config = dict(
    d_expert=160,
    moe_layers=[4, 5, 6, 7, 8, 9, 10, 11, 12, 13],
    balance_loss=0.0121,
    tie_embeddings='early',
    lr=0.00337,
    beta1=0.95,
    batch_tokens=65536,
    dataset='wikipedia_en',
)
Below are experts of layer 8 (counted from 0) of a mixture-of-experts language model. Rows are named router (the router's row for the expert), gate (a neuron's input weights, with its number), up (a neuron's input weights, with its number) and show model dimensions 0-127. Each number is 128 + 32 x the weight over its row's rms, rounded and kept within 0 to 255. Numbers have three digits each.
After each expert's rows: a language model's description of what the expert responds to. This comes from a sample of Wikipedia text that the model never trained on.

# expert 10
router:149126113131141139114154151101163093135172162118133141099111074175129176135113165092164117160107121117150133123135145093075052121117066120145104155141185108095121157166107117147175134098097187111103183148074163076114139160112101218183139085177141103138180157179120161162140061108188085113127141110125073163092140181135048144083136101132121112117121139103122140178103145128169138091134
gate1:138144171108097089136126172140109108173139143132107130132127146118143204172111110185056117191128145143166101153190111115135141200118079092140116165089158122178172135135104179165113168159146167213166156142100163114070070082153167149089112103100109159120091123169151131157122135089193143168142119156092123092150148167141140162088130096147121140132102113125109177149174140071145070145128
up1:178112111126128184127122141165143147108109136110221164096133137121147114103079191112209123076149111129145119103095182157187134121141101119123160134155126190112135127153159143108126129146143081079062142102144111113208176126124122132162085129127240089112176133101132121101172117171157149086194128113128125118138130095131190137148133147123162092172147157122125112067099114094137106077148
gate2:110170137149119167125066154070094091083146114123129085135176074062119194115179167127114118143117143046159077171147186130059143103160162135144105092129091122170150191113106103174142182151132144158163170137176132138139100149119166103150098110160112149113121101112102188155110096130111104114125150172119090129100142154081153150175139112124050108101165192150096149086121162128136111131098
up2:161113167126120141088093151131205139106153164124132136184115134104187132082054148141174153082097096206144107164135124145072154129119146080143159158194166148123106116107112147130144104117114089082114083119119118174111147176103093130113101142086174115078069075095139087173094152173140102090163114156076129064138146106177140120141102066190166127123103144152120171099142125136127142121176
What it handles: Word-internal pieces pairing a vowel with p or t, mostly after p/P, such as op in popular, at in Tatum, ps in https.

# expert 15
router:098152117061142147127123084202055180111084132210157181158125143134144148187125175090137106099092136129104101184114144101131078123139139152112114112173110107125071122138133158161121172088189117152136161141144100159159127145148163139113155175133140066090062148168169123150162125127140137119109113157126119151071157122062106105142102108168117133118130159173105048197157144141118107176116
gate3:115143106155118167175081088148160122086087129162122177074096110160081154071158107178097141121122143118121079122151083096148136105117122164101078158085169121193137090153132097180098131143162166166102102157102143110094135129175154086154092146097135136135155151216153126071104149142136121080228080190088133152100169156169132134123116102137173154112139169116135172135082123108124088152118
up3:158133140118055080084143134118194158119147124131138169157117139124161127084048186129118101110151191189076185133171177112101144116136108082169127149104137186062165164112120101142121147134129080093155124110092068057162137143183090151138116098107130090112158120136081168141132096165061135180127107116158184093107187134117107138143148139135129159140123158103137178152169123161148143155142
gate4:051130125089128087141150144164099111131114114137175160100119122179119086084192098173109094132160142193144078160141102069124141183110167145104090137134152166178154148094146080150171103190083091142125188162114125104148084133153132130151102135123127095130158079160123089147214139107140153112104085194144142126142154135115162115140143132105142178100108138138095115109200052116082103096099
up4:160149092141137149089099172088158166146149102101127160088112107121078190137078159058121116150107095122137117114164148166126154121083109148101189139111108093105101080174099196124114157193144093154113093128135166169115123146148121155088165140072095171119138210087101117134110130095107177131094170097160146111119169143088151156110137104156186118081147099112192168159127202129123184115155
What it handles: Opening stems of Latinate words before -ation/-ate endings, such as rep, particip, dem, inaug, neg, plus wiki table divider rows.

# expert 9
router:198121178107190067121120072116142135084087132072123067126098170154120069107150137096159164116138094148132138156116168206136120174131153166130079089125082134180131118140125148190083114114152125073125133104143148143102163145161111160080111092183100109127116133078103126163132166115139121158189117086160113115131135082112087192095140145148147104154144076107140106107172191127068154111096
gate1:140119139159170137103165098135149108086163117139089138109139158146128121162093128150118153138155143106099150127063103146168046133171080040144093093108107173164116105114148129140117132181075116155121092160149138097095100116137134141136032107141161095128147056180197107105116161077143159082094143173100117133133121068164098103098109101114183126096156155123106134097136123054109119057144
up1:114097152142089102089138124127092098121147134131086111169145127094157123108108163158088147134143146142112131106114096158124123113195088095133137087163087143187145150025200137144172182096087179087127137108119152073162156159135097160185102111097129113089095125130208107114102165127171159138141158148107148115141110115155097104116106114083133110099111102118113044137145069110104055049150
gate2:147105114101105115165109182167123154182153115138132084107196136199163118078116145115103135115159128209136149090182111145110116137124115148113085127084152132116116092111124136156122159140165057115128139146179154090133131117116140100151115068159176123139106139101161104163169129100099085141104137120074075156187133159104151115152112101147117147097059103112086147180169021182139103065151
up2:124163116128097090102103108136149142149104115136130129141118124123156050153107103111141124109109103095120137178087109113179150031143120144161139116123113114063191130101108176140100078120136121110153117142088058168130163159099135137165092196151077169122097138171146134057186170153087139125118063123162106153093191108128077138172070105118128173113153136178111147145078165134144133158063
What it handles: Clause-linking words like after, when, where, before, until, who, which, usually after a comma or a time phrase in biographies.

# expert 23
router:095159128147141134113123103128170112120073124102117189159113140099121175158138180134154142148089172184114155163112140104120118142126145043109132126142131135114129150145072128111197166084117123142133165161133130089101084141191169134104134167142147070075113101164149107138092085196137161083167059112135069126128190207086065110109126121153129105139094078097092127183133081135174118113119
gate1:131146094139136130176075162115099096124104160118124182158115123071128164102104136084136121108089140091070091145085171138115139141083073137115124161183149124146124122163123154098138154210142113130151107123156141114090137139154146116117179145124161170162136112075051119163104102123111099078122144103121123084193191131150072127122141162107067121128138187214093157156097089156067183086103
up1:153141154125144166072163102194128109111133130112139110137098105124096143155174100098104069199137152153162131040140110133112115159104120139148138107094127136145122129141160077128104144101134113057084148120063135101114166150155120142204144166166090026155118153134151083109091148106149094145125163157162160123093031145089087107152138117127133145162200148137138146094094170139118108135183
gate2:182129148152098129136095121126135070106159157085073147143108124100157123131100119067132133122135149111155117184097127157191094135121131065154126105111121119083162105076067157104133115134159134194130154145123200084187103085113159184070203112113145126116088131156123141133170133073173143119182201146087121119157135084097160159136146075170113151157167102125097126183106120114154175114083
up2:137164157211148132127155183146120122194139129135112131152144133123129178109133144152116074062142090122131175116143101175189141120104117097102106177149140099149097212169157149129131115129170177106153149101183060137122183139127119064143107115157098115105106181145150056089143152135108072183097080095118136150128140144122100116140107152079140108120152076100123073104203111095134118178114
What it handles: Word pieces right after a hyphen or prefix inside compounds and longer words, such as single-family, multi-faceted, 2011-present, dis-pl-ays, pre-liminary.

# expert 17
router:154119154127168140103082089169121152129094156094069162163143127093153069134152099088124164101149072141097098116135121081112171119183127169107109134154081174131101139184149144106117117110110055174151162132127112110108154111090085092122103144093055159096151184087076135124143166111104182150148165101137099046131109121200106135188143098145137064146130118111136126101198149102104171131130
gate1:105092170104156214163143130108082123096133207152149130152176103158141111098100154119131073138097147163086130155133138117153051053153102163118135135081134094145140075126141074106146112149116094088124117127113103117149168125138111107139087136163146174147128085102131139133121156178112140066114134172174100157179168074088157147113177051154120115149113173084127162085152171153181130178114
up1:163086155187098019109103173101154108159096104072104142138110163131122121133127109141127142100150120070153142143125107079089142124162130170154092111128148144113212160105140143131105130108153118142157086121168185098105064169178139114150142164149088108123139137154160170134151116123171113187140192092104182095142046132111155091148077161107172151126175087112107105120136087132069097130107
gate2:154116098129159124093149128085087164180136123123119210059182092116174194116143135080137139154172147148108206126138154079117154146072067122112149203150180104171149103143179109146093105120130154180168150115134096114086114165176155127084111101142089141126145132144122101086091077114168117125148086129114122147159155117085149127141079158130106131146158195151125120132127156157118146092044
up2:171108159125152171101170089119116111201149129062117160103161119123123206080129167147131188150096131113080146100173163103155130146071083098154140188185193110119117085145141184138070117130114133142101139093108096153142088102115151094148099130117159148107129141074135129097078102134146125147151157142176102126127133074088142115122113121072113092134182144153145109196197122124049146090122
What it handles: The word to after verbs, adjectives or nouns, such as postponed to, according to, tries to; also into, towards, would, could.

# expert 51
router:168101092177116158142118088160115135156099112092138066089132155156124162166091128160117115139163110122078122123186093187146119131119103102081094108131069125154130122106103165122181164096086095121097144096116172122080179094113157123163115103096206144112102140124118117109079085176143042090086170187140139134110072111115111140196059170151122165161140084154137131086122130123162096171137
gate0:103141149127157085115094077159120163161184067169169044110113105118135164082120129099099080148075124124131119170131136138162133088142158158141094101133127145114151119111145120123104113169115166149074125218163039182156113159152136155122128163092100109087152131118132151158142132065129203112073139172112107106164192134103085111098110125148139147161165143064085150142123115094139183095120
up0:168159153124146121082110125140120102189142108139145059099181112081105154054119121141125123120100157104177087196108161116136134067180177141135076106147141140159141081117160105133124108137136157121146154184177097153186155147165143128111157083115159111095115157151106112172167116122153214097090111152108136173134174104118051123092070112156115140177148167087161101143150121112187150078134
gate1:161105091146101131113095124130196113148092117112082152155109133138153159139128142116143151168121085135167135068170078090131149109142124134122160170196178136118106173215089191147157084127138121163124130141148155193161123129149087139116110111143087077123172131181071142091124169136146137062131101152151082141179111136076086118141129119131138191139224098138131165154136166133134195168119
up1:141112150092227147090141106101125098143189137148134155130205082128128114136163110144124099096142199112102079170131166171102132120133108127117079102059117144121168107058160103102084186161165097114070135135098128085073124163107150112125081150126104117100094134104180086166160099121127155160137147100091169131083101110155160107104121157124123074165074176140140114163080124159085123095104
What it handles: Commas almost always, especially after sentence adverbs like Then, Here or However, and at clause boundaries before the, he, which.

# expert 20
router:098114071100113107131189134132116061111130183156110206144116100132118144093120127159137165111164162099122090090121087136135108164099049126156100146169164153176134101121163095061160119134124116168162104127128108172123150124153140152089151068129188164120046143152173107127079106113113102150093107165169142082128068158105150134175093086063120189139104145130120076151087147131130080137123
gate2:118112139101119119133082115145111188089125086142115140160109148156179123137140187131117178144059150145116061175094118179076102154122117063082153173197130071141145144129137142146112120195140130195074143088117162089150085124135174108142110084171151123116140096121130143143100157116126186175136184134099127092161175136176112125137147144101151140085155168195180151063158122150093122124102
up2:138088095151081173126090107170135082147183119117171165144118092178095138148110117145167098140190125110131158120148135175166138122190159193159157085105185143126177131102108185133120149095134115082161147094124081137100169118176119144124120169126103034091129136061139154096147148123166137122154093105110135218095123135052148158108101116135100137174140109113150171137099105162134114064138
gate3:116115176092203128113115123131076114103120113085142114115087106122107056141136110077105118124112130084145130142118104097141130131103131072123130085125073112097141120127188154102212115127180137150107140094121102068128100209118194083130068121142150132066135107131135138102130089130118151087181128100056068169134107140147073147143160145089130109160162131071091206077134129138114095136100
up3:065232104164105165131079134128057130155136153150154196114067136151085120143116190119151038144132133086134113167128161141110096135148072111122141171145111160120105118158133139160115158105025126116184114143178145131144121063123105138114160156119139097163134154076113138110195153123166130154129143177141156095088142129153144122124095160073166133124143153145177129124111126079109090110130
What it handles: Abstract nouns after the or a that usually take of, such as number, list, age, period, record, season, rank.

# expert 14
router:141131141213108127134181114214082137132122062136123050105163150126162199078123126177136138133126099063097182132153128146155120134130117109128119140088130138093130163151147133110141142062152118177123129171164127129141055125098120066177100099100160093176129136115123127182121125120154111105109105087156175173161143094176131063145141155125127152154185107171110096090126167074106157161128
gate4:120072152074094157125069164111056121098175118104144081156090100102096116152139142135155134072117147113130102118128166150118187184085109158100116133067087139156109148107119180144132107155145124161142135129106162103177129169172135087116155149112153137159165104165139200177146149139104135183157178104144123066102075137155093136115118114101175065112070117194085103122151117148063084140160
up4:116168111147159116120177131159152129147107118116116129143148168149151131128089185092080109180112122118142133156170059125104090096130139135190139091194200108097134140095164077111088160096132136076122115150151074149096138091097142124097077096125058142119112145092091080106165156117178117065154120169134167151177176110148178105153135119119063172112161147115188149156084117088149197125118
gate5:120134143080111152142147121220110131161147096134102107132141136174157146134119157067170179132122147137125120112059116114105086132148142096118153180161142185086110099118107164080100115152135191124092158145101110068092079192103122111129142187128125109041128125119130167113124141173172056118134112082114149145115113115151199109119137167052137096133132161123190111150066145114139095148180
up5:111103143169156101091107157160156150180132115112090144111188126087178191105087107134105119191154126101096129107130191116160148173154121091176161094109137115136119190124100184181127103100093088111116107174144094142176096138111105117119112100157132150152089124124117050091119143136166119214101102118133071138161174131117080169136121114095108134063155109175066078165146132161164095131096
What it handles: Pipe separators, sometimes semicolons, placed right after a text entry (a name, team or place) in table rows of results and succession boxes.

# expert 6
router:148148149175154140119099177127157111122084166126167147070134151116131131073112199095155169223131087155118154100079127177098088075135124128175183125135072108127100164124155100104119127131132168178165156124138103086115097140111145109124092112122097058223128136140188175139128103094100107080089125175139151144091151180107143140097150109140121108090134128137167118168167069118182113113147
gate4:131091150140137071130117105097117149093144099201126181162161113116102120122138159162143162141113079102178137147102130127155149115132094097103100078180116175064072125104120135115093199124116145073099158149118158119140174167107146134195107142099076102149079164172042107186102116115161120143127142153100108158129137113234102090127093072125068116131168124109136080125116127158094111113138
up4:158202135136091135096129161143109078109163154104120079099101103126140160114145135145146113147135136156070174166077122129102122087078168135091130137083103136136150186108120177143125102175131121143151182139143085150116119137170136144103088078137132189145160139097187178093148152142142114187156160091101101046102107154111135177105127144051158161133121123145119175044123163148184182105082
gate5:186167094167149118142088114150141153147093158187071100146163162151130134172184175152137134146098064109100130146108136173198165121135096154161117166100096126165140081159125094110116060091135120124151152176117193095143076165170070125075099112157202118129122151062130123129128107078097122153123170146141114095110130147153147162108137159156124177093135190102136140161158074091160098159125
up5:095125120121139098060096126069103056128158079109121156067151106120132108158111108179086152131091147123105057149151115111077113101130106126102130058119160131091099080177118091130122123040104109122083161066099111168123171148126125169135089101106151159141145074134116092102120134155120105099136202134113165063155107177119076093151130182119125079123143058119115152073157129139111125109127
What it handles: Short consonant-led pieces inside compound words and place or proper names, such as Iron-he-art, Win-che-ster, cot-ton, Stuttg-art.

# expert 63
router:114193130205133150168169156071134137186097145115117066107106086118142227133140128142133124140141100152129118095160089108080173162102138111130128163087121081132156151124109096093161124198113152094166150118098120139140078094124137127170111156086137134123092091140106132135090076136086108104090160082127134145130098143202170146171117139114161105066082127102169126082154071107162133058094
gate0:077123161072066131074140103128137055120116161129133132176131136157182122150123137121144175168088059161121132140167095150108102075086140147113145142136183104126183084146126155095088106072103081180155161131166111080145111100154150182157132114105088124081110159182094146115153097109125128115170082131100145145170138168047089128120159122125129084074109189094142093114087092120164100121105
up0:124089144117147131112108124086060170174135168127195119155143087161108137092092084128100069084097164123159115112130106099128083138097107102128127088098153130108105121094128145069189115104103160134106132113094101169137139146175163163132158104132129161155114089101113086164129133127193121125094192111124115064153086047137143130061155179198119136104146143128137154130161114201168075190100
gate1:139137140109156142109136143198145169079062112127157185123128156173126181164127111181103109140158161127094187114142124126139114159152086083135121151127056189145131086206166126107124149114140122135111154169064127106118126155068108095166121064131139092146125141166149142120158108193118097068174079125069160054118142139115154127151130089124096136114116145150176111124131080140215152127110
up1:075171077135088124152132102150174118160156113154131121149173075101134108084088081150164127078109107071139107135156116100115159124105124167066121108142175092076187131104106123149159062116113117098173113086177226078103128074155111150066109115124145133144113115146165076118123174156144112121108137091121110150079144156096125129213100151135113151117126184128150192133092165166144126116164
What it handles: Plural and agentive suffix pieces at the end of words, such as -s, -es, -ers, -ies, -ments, as in phonem(es), produc(ers), Rowd(ies).

# expert 45
router:149141135081159118099123118151140166150170069144090125135089156132107109135162075136126110156178131138134104178094152114157134171119144160189168112165099129136135105162110094115097147087165076146147147106082133053133136153126124145089126114187166097109056073167140129111185091139079194146155080160088097181128080150100124125112083065085116102175096198172115152108133092152092090138126
gate0:082157120120137083169124127086103159042133109091172114131126153170100145147156098121097188090115154094112071151118131048148165143089102152059174205116061093091115137119082151122141163103108090154087081038154154135112119135171093151150082097131134164185165104111132098138115071165166120142150135112101138107154127106091167108103122118128157109121157122147151165130124137183150098166112
up0:119142096102110104121059112131064181091148141131102115120169153165104120107175105148132168129081183074108120201179129102112135101096062109086079179102115144128147137072141145138181185106122127108172070068131140122107110113126068130142120109086170156144096116159103113099136125204198137129127086112097178123171115140051135098110114143078157108079154113132092146105114129128143086140135
gate1:131085103111113156131119203154107118127099187165130164119101167156144084113170121185122104125134147162144148221048157143147136129146136125137085156069142108111127130136137124110145137145116134131117084184135137087165122101177105021127128159151168080141113160085069112118141125060116061151082121103157163107166118099148171127179090120136115161128097175116093107087130130087120123059138
up1:143153180143128159120137156137163108138147085063140086090155072130150155149119180078092149146150118124080118083162119158136128163121134117084112118148151145158128132136117144131150096114118162183128141023116152178066111147075136214187152109075086206128162150128118158115144112128169131139181142088125081159146112173119095112082106107120170105146142143133092103146152186195123077121102
What it handles: Adjectives and first parts of compounds such as general, major, public, special, -year, and "-in" in daughter-in-law or sister-in-law.

# expert 42
router:093114147127123122095103098213141167162136124105073149169123144138097135121122101132153081106098115155111107132058147096122110151111162126107093099157170120112118089118133093134095173064105119121170133094076119103167132162179099101065149152171114118144058142170143115100135134141175098141131115117077126125077057151070142180129091104099176099140147189183137106184181113178190126091155
gate3:147099167137146119114088141116082102131180170193170126144082141165140037124063142083171142169106150134089114033127151137121125092147094131136144149155137121112129078185083128142111158119160150138201155184121113122142124072161070111152149149190181109143110135153107127147218128117110119094143099102110166114157088121183129095168100160142145144134167140120145127109165177170098113141118
up3:133083144108131076138145144160172151161150101156130160118147140107134105105160077149122191107195173138129182179097185104125111177165098140108113067124073097083139153086127148075120176152136171163153133119168164183128224131114103145161072173124091132146180162112114094131130141183110095101119125100084064131122118101124131176071143157129161092115103106150181129146097095131164133137083
gate4:152109094163099152146126106095099113120097117091079156095140093135178090136164144101075138096155171121136153150106130136157143169122141129198172105149127175150111150078138202115183135128089063144103119047164094128136147141084112110064144111137201134134085128146069163131203128107118154158113120111123099196101147181083115139128175162110172160137186156103072150157128103114136173105137
up4:144146114150145120074149178172143165140152076112085159106137189133165143099120134112126186176146102150141096153097101105155089095137117170092150138154133106214086147107083087145052140086120107075130134114148085067134107094103103097164070124157166131157147174079148176119146098116158093120179095131142163119173129157176099116184151158107143114124188074153116115167111111098153195122117
What it handles: Prefix pieces opening a longer word, often after was/a/to, such as pre-ceded, en-forced, inter-red, Trans-parent.

# expert 48
router:146142139077172121099081117135145124140129060146162131147102136136142067173150109097166108103146072147142083119139173122157151063114176162186105111158162147171174054092102098150091150109124143156153128136085097162139149126115115160084125190146082145140177166070099078082130162187091191166145147079099180100074144115141136136144160122105128143158111099142105133135185167114101167161097
gate3:119104116126083148105141070145155121155130137095224138102143102178121127195080113134075131123082155140122138124165120106214134083120106105101040140140161134119115085156112190135136159145133190120107129171157168108149156169157137146141085106112147115129146078106119078177138118200158082120164155114082124133172118106153128127175143111142123071174140160109093126084147099146172207112115
up3:145132132145119152091144064168194077100123103180161101117105128165094143172174136141097125099079097135155119081115169145208100098080142133088095134155097129144088124162110127093096214172148124127126162120136133147153157143147113149151073098087202138155162108103077104180169094144167139107155107065078134091165165127149145111158125115121125212173110156124099150143146121147134194116133
gate4:128066171212143088156118139171121148101103132178087189117164129176160180122137068096136157135116133149122139119109168118107153164156068093156120175068184078125150124152111195104152139132152122099107131144098157136083067133181155100153157134136152124158132143113125215133134125088167099157078181153145088171098144139187180103133181107129141125101098174141102141099101136103157145147106
up4:132155221187137145139168132087135084115130160141112140146153092090122164117133076143108075093079136214171101201140097087075070112135143134197138141108183171126158122103110100153142122116124137126176090224100118145127088129169109131144110113098145098110152100112108096143158110131110165161113121164141145136097150118118119107107068094155142180050157115136088149137099128099167137102081
What it handles: Male first names before surnames, such as Robert, Frank, Tony, and leading digits of numbers in tables and lists.

# expert 8
router:152163088110121149181079117168149088127087125136135091140122107104151119124099097141156138129097117065112152157154067141105088126118067078115107112124103097171141120089096125197146111109111118156109176112126159079082109047167167057142094078115121119142170096086148105139156143080181033117139139200103125151163136080156125122119131163116101106112142164094119077150136087099161162164167
gate2:139136213129166177138125106115115170121158124162137065116147213182122111143107170167146111132064169122133134148145176088062134153077159102160121087132131160129158177155128137159168139115129116064153141084213108122135172094152145154112097154137116119121147156136151106174114119071131190098183134064139153116083146139146084126156169180111112179148170127168140141163161159162105121111134
up2:143161187140185179168133125097121116111111185143158160118171195115122067163116163187191098129111147103101143119117123101113147134099149111091087130139199183078148133109144180180184132167140137102164101091184145125147140122133067157113080156142092078111192135141105111176094105120132164095154151093111130133117158123085097127187158131075124173121096162163123112151140146131085162064137
gate3:082152053150072105154122143157155099133111125127051108158169123190138142138129112145120122100071116154155026126136122081134118146058165111144097105139087131138111100090138103136191118089147142075163098120144161174101153135144164152151173126133159181096076104148131068123147127117143117163154121148185164123144182169164163107202149131176141075093190100137140166127122116105156124126109
up3:142150047167102211156103130113150162126153128143095106152118126187093105174150124165154074121153130118121073161105174123168119143054151144115102091166113112083144102110157113160208111144163123094138124119174146165130130138154150142128151142071183145129085094141193073149143175107153117147110160155167152095188100162184169135156152138140113066143159103112131116120181074099145166155108
What it handles: The word the or The, usually after a preposition such as of, in, to, and before names or words like first, same.

# expert 52
router:125142088135128096078087093153123167155177098104146103155141136150104084132173105120110088082159117096164141144077136148108174125114167202134110138153160140095121116143126167134066177112106129099098104089151062140170190158162104116076128163170097139108195154070146093139100179154077173135105130079121155086075153165118076140155128146155093186121103159134150128168170196143136103161154
gate3:153116112147093135114166155133081113125097099101176130073108104126160183140139136083120123108103149144098152145094113045102094219204150103099158119124140159144061146157127091087102137072107096182113159086093118085136151070121146141087167053150110134123141110127096178058146141102155143175119163194132106115163090197118110101132142102142098155135112119106100147149137130105111116195108
up3:161101128168113084131129151110145148100189084105072118162143159164081077184090175116095169139080145106101166122197082121145166094102123158140092114115119112125126123155192107148117142200099094111122102116135141149116127084128113091178144075147130168130127213177116134167136073147153139124160094060136127126129175080128143177168167094116095114103085154113089081115083158182167115134105
gate4:146150122169126048151112099168158086098188106184087119082130165165150172109111137105061153185143136009151147073159127125133084092141083161140120104120132119136124085134169093159170160100141071132080113070125092166078122111102111128111148117130164109171080123113090161164105152065125106153113129102124093136185133131116098097078137107095134101168102129140139180124105155116112130097104
up4:169143105112098146137168072120089056139169117145170101114108205132093092101108117127123115161090110066121217155095133082174125147154141172154126107139107126149072186182212130187119156153118109130089136158150135079080140122135129079123180156177213127145145128137085167128093167164114130136138180102139144152142108147139119165084100179102178141132152139126114149146095118109137145105101
What it handles: Dollar signs, backslashes, braces and ^{ or _{ in LaTeX math formulas, plus some stray symbols in tables, e.g. $\tilde, \end{bmatrix}.

# expert 30
router:120139139079111155131134129159150092076059146115137126213117107149105133143098138140118089119114098144051151105140121120164112075133137121127135129196141152131060085094117193179104130093094049166113118116139144163138181168171165121049141088135146131100088108091158118109193158090133145120117098154123115145166191129082126181143159138071120102135179169158156148099108115096113110108181
gate0:097139159095121164165150109193137165096046150146094155100158113164126180097129142143170217144144108122142129158131136103169145133121071097123192099176078108176159130104157175137168128123087064125126169166115161108095087090162068117093098096142169123179154102117171119092127125184138131160107094174147126172152132108108133134132179087108131096053079118113106124087107178119122124129151
up0:099145148103093179123092116179142150173050126143171176107109143199104114138182186115163191165147098137168124138108115099154132129093063170129169134163130115184142144113171150136106110124107124094165118151127202114120082106152122165085117111150196121190136127103138121051107147147163184117133132130089123149116146129137158131190174101148108064095066123143113087100129167093105147164130
gate1:096111169211145092123103137122178115134094112151123089158125109126197108136135096100156098061139179076148065155107150156164145154090140159153126172098182111198113145104095155120144091132142139148152117083152132104092078172126114117142076122143187173129088154153117158089154154099162132082114093174090083153127066091105132104076116084154123138133078127118099179172137134118137176148065
up1:074138112081095158116106137085102097148114125074099080126128107123118081093163113148110162184125112156133190082131140154116085184126176154112216093064093156105126162120114113159052107114160116095149169149075080150107159150138100133161143189101142133183117047199100152116105131126135150144178143112169119137129112144096135158170084117112099149123166107123147110087185170129104118139172
What it handles: Adjectives and nouns of time, order or direction after "the", such as same, early, late, past, new, northern.

# expert 50
router:115121120113181111108110166127044156110128089151147140144146187104080145150158136127140148141074122180101113136144095086142122087066182109150164114068052128088087086135133153147183146136170160093081145111122108150075071149156172093177155135075118127116119117148135163129127120192199075107162095107170143135176132132136089160109124130093129135131109116094103147176065074179115143148133
gate1:132169158087108126109132099145075139115083073142138114183108130112162150139131123118117106106125066140089091160157088099153102110158144097068113109090151142101185098111142168134189192162167105131149159146106147118145068094133115106113146168169129112086117146098163103170142134136098181172189132037195110152107100102161108111120113147138144064076141149112173097105174173122076112196124
up1:134137103135163127103086082133089077114165150089120164139092085194141082129111142119193129138174160094088105163082154119163144145090160145197174127182098146169074131115146109084089044150116135102077080123153074120172133152148063166158080099131161131146114116091106181127104092095150047098129099116114139102130172078087096127153130115142083105132168153170120137105134136119145127156112
gate2:110137160087121104202139102110120109158164150148154102111098092156134121140120119097105123150134153115116135170174097110092046155152119166174174160179134112066094135159101129186172139087146146070090117093089117098103075086103194151176151107074159128095113107163147133136132153180060104129072189088127093098130105199124135132087098117153144118150096137106072133141155092093092175118123
up2:087146175092138130160134063168153109098139179146140117130047132120059130071092182134141116139127176121133095143099095143200122134131156080156139063111094138147145144147151143082072104118100127115140148167109094068116140135163125086162127133108173078145169147091104161053098088108107092194129110068149103091097156115108152075118117127183157154119086132118109139048143098120119135141153
What it handles: Consonant-heavy inner word pieces in English and Latinate words, such as ign in alignment, ig in religious, eh in vehicle.

# expert 26
router:086094117095162065091129133161182135149139156187097129186104148131138132139163074104083153086184158126122137126085138076133084176164166182116097173185120147167144104107139158147089146124133143165104118124118114105112188146136118122081130149144160201142157136118149086106129199156088183108137105096124130118090114163190126112168128163109136186129170166121066109166116211094099113130135
gate1:118120160137137181069108108189124094088123082143165059130108129095115149106080138223099187137147150120089166111110103157171102140142133109129161173104139135145084169101135157104103141158155149173127183116130131125107148117136067133189122166153183114170124144144082114196162118149108122069089157094062116122063106148137136115101140136131127134140106142042130126067177132130170103101091
up1:120094183120108105185128225102152102146120140140118121088116145127084133147149174139142065118130102098190125133144158064107134103101169149111132140154070120052120096098176134140135135159207141148175171087124163122110190114159059118151170089059139135135131093131137059107160157154172073133096126138174125129154086148184136113133086152096130094110091160162087152119121134156118123146122
gate2:199097156135130099158132121140132171159059091091116084141113152134174149119133175124167123104115098193172117169083084104186100124122111132225130167146112087113117153140183135134150122089128203098122160083137171161144141083112076077136164099130147144170124117174122130146087155089137158135103116107166163141154115115067112080130117190138139173132152183103101113160068140094075116123131
up2:158099138199063078128156140147100157152100145130152194087121129129115111164081067103066138139125136077152136151129166081172075092086150104098167139076101058128154113090110118157177138088119091136158073102128137163154104145184119145083134112108154042116177153088211129119155156171140123117126135127098061083149122139159138123142182134112117129132067116093115140137157121103147139128126
What it handles: Country codes and short abbreviations in infoboxes, references and road listings, such as US, UK, ISBN, state codes, route prefixes like PA, FM.

# expert 58
router:093116185147168091145109104169071087109093054119132180098127190126104139136170122127084097090075103100109182134156133109116127129141092151181170110125085139152128154109129167150097143115093138086094130122066157136165041111165115130099120149112169164167142160102117122137132116162163119105148084137079140133133154106123145092174125150095129094069187138180152089238162097120148147124115
gate0:102093147128183105127156149114109131097115122124103078088137149089088091120179103079116150121092148151125140130169094117153079108120161116147129186131121117149109101190097171141144156140106177098173159086091081064073144095125114210150132131045113123166152063111087175112079113065129203137109119105160176152130139159157150171125149156163101119194104115093125151102100174147164145130132
up0:113130090130122117090126166059103111127081126107083122104125070159139123142138075025168135104074192151133161139173095148167099124145170087123092143136152118180072102170050096112106119109134168128154144102148122081122097128115111114086108133109110128119195109119098090112099102108133202110075126149134125147149109174178092156106120124141161154139162119118085126158105154114184049181105
gate1:115135117203190086021034092055183167110101085128150152130219117140139074137108116122135156130160118120090171163109134136134132204141119138123107163113115111109136130106114119109153157136145112098169068126118155144127148134142070075148082165121128127163085170122145100120082092128099097141131137171161105141066157155154110174120109115082147129118110126083144126128141137150132194118130
up1:118112107142177154153130174102048156176164076142138101195071209194135138113078141110159105107105111178138173153140136172120138119081068133089168104101108071202130104107173122145105133125108141150082120148110120100158098134078124147109142054089152126132104060121135138152168127133129118147138123093099102082135126131128137080116086069098175113109154107101048116115116144123140147134170
What it handles: Capitalized first pieces of Spanish, Portuguese, Italian or other foreign names and places, e.g. Los, Val(derrama), Sil(va), Ca(etano), Santa.

# expert 22
router:140120174137183138118055070233141075125135100145176148146104114136172093178150122099139110110128099117091090093150159147144150093145164080189085104160150144156165071088111151143099160100098127133153096178113170132151161106118099124085099159140118164150171111089108095103171156207084139157172121117095173118084130124159147121159132130112078154127114133119124125199168152134111168177109
gate0:169138130173143086172142184107113109151165203105125119177127066119123079090125110154187063116163138156104106093123158077126102178149150118108166115151138198134074125148139117133132074156143125095107110091143097182144109116121140132113117101134123077118148151175148096070117094116129176084135129185101077093144124126186157110116175169108139070050096190133110166104090134136177109100118
up0:148152168118090076187123098150070152110174179156115094140124126126084132147146156102137105088086086127145167127103208123111100153076117140187127139125119133096141155125151136090037065164136113136113174074161138121130072134160148126086158134138125115120181121146126134152100140046073115126171080142096124087125134080117119113104077162197076108063152108137139158108087140115075142147117
gate1:167114102122113083164126108137139121104132147059154201127121146124130171124096140164169146174098128085107088159058105077144091164166168102165151155128167164134129083080128080122156166122152100089164107180148096162155077152144112112058184101183157138125085139192107139116167118163076112156101138101126158125162124144148149116126056136147115119111092167079188125180106085161104102159117
up1:113089137149144109096117108189120104114105116111112122115163109129146126100121131084186137162137073086168061175152076132051077086119089138157118175149156156088135101061129170107173094097205182074084089097141167134084115156090128150108094128065099132121098121129140085116147104148140086148112161143136164097163129142141142116158013164097135124153151155112117132164138160118109124169125
What it handles: Opening capital piece of a proper name, often a title after = or a taxon, place or person, e.g. War(wick), Hy(alesthes), Th(istlewood).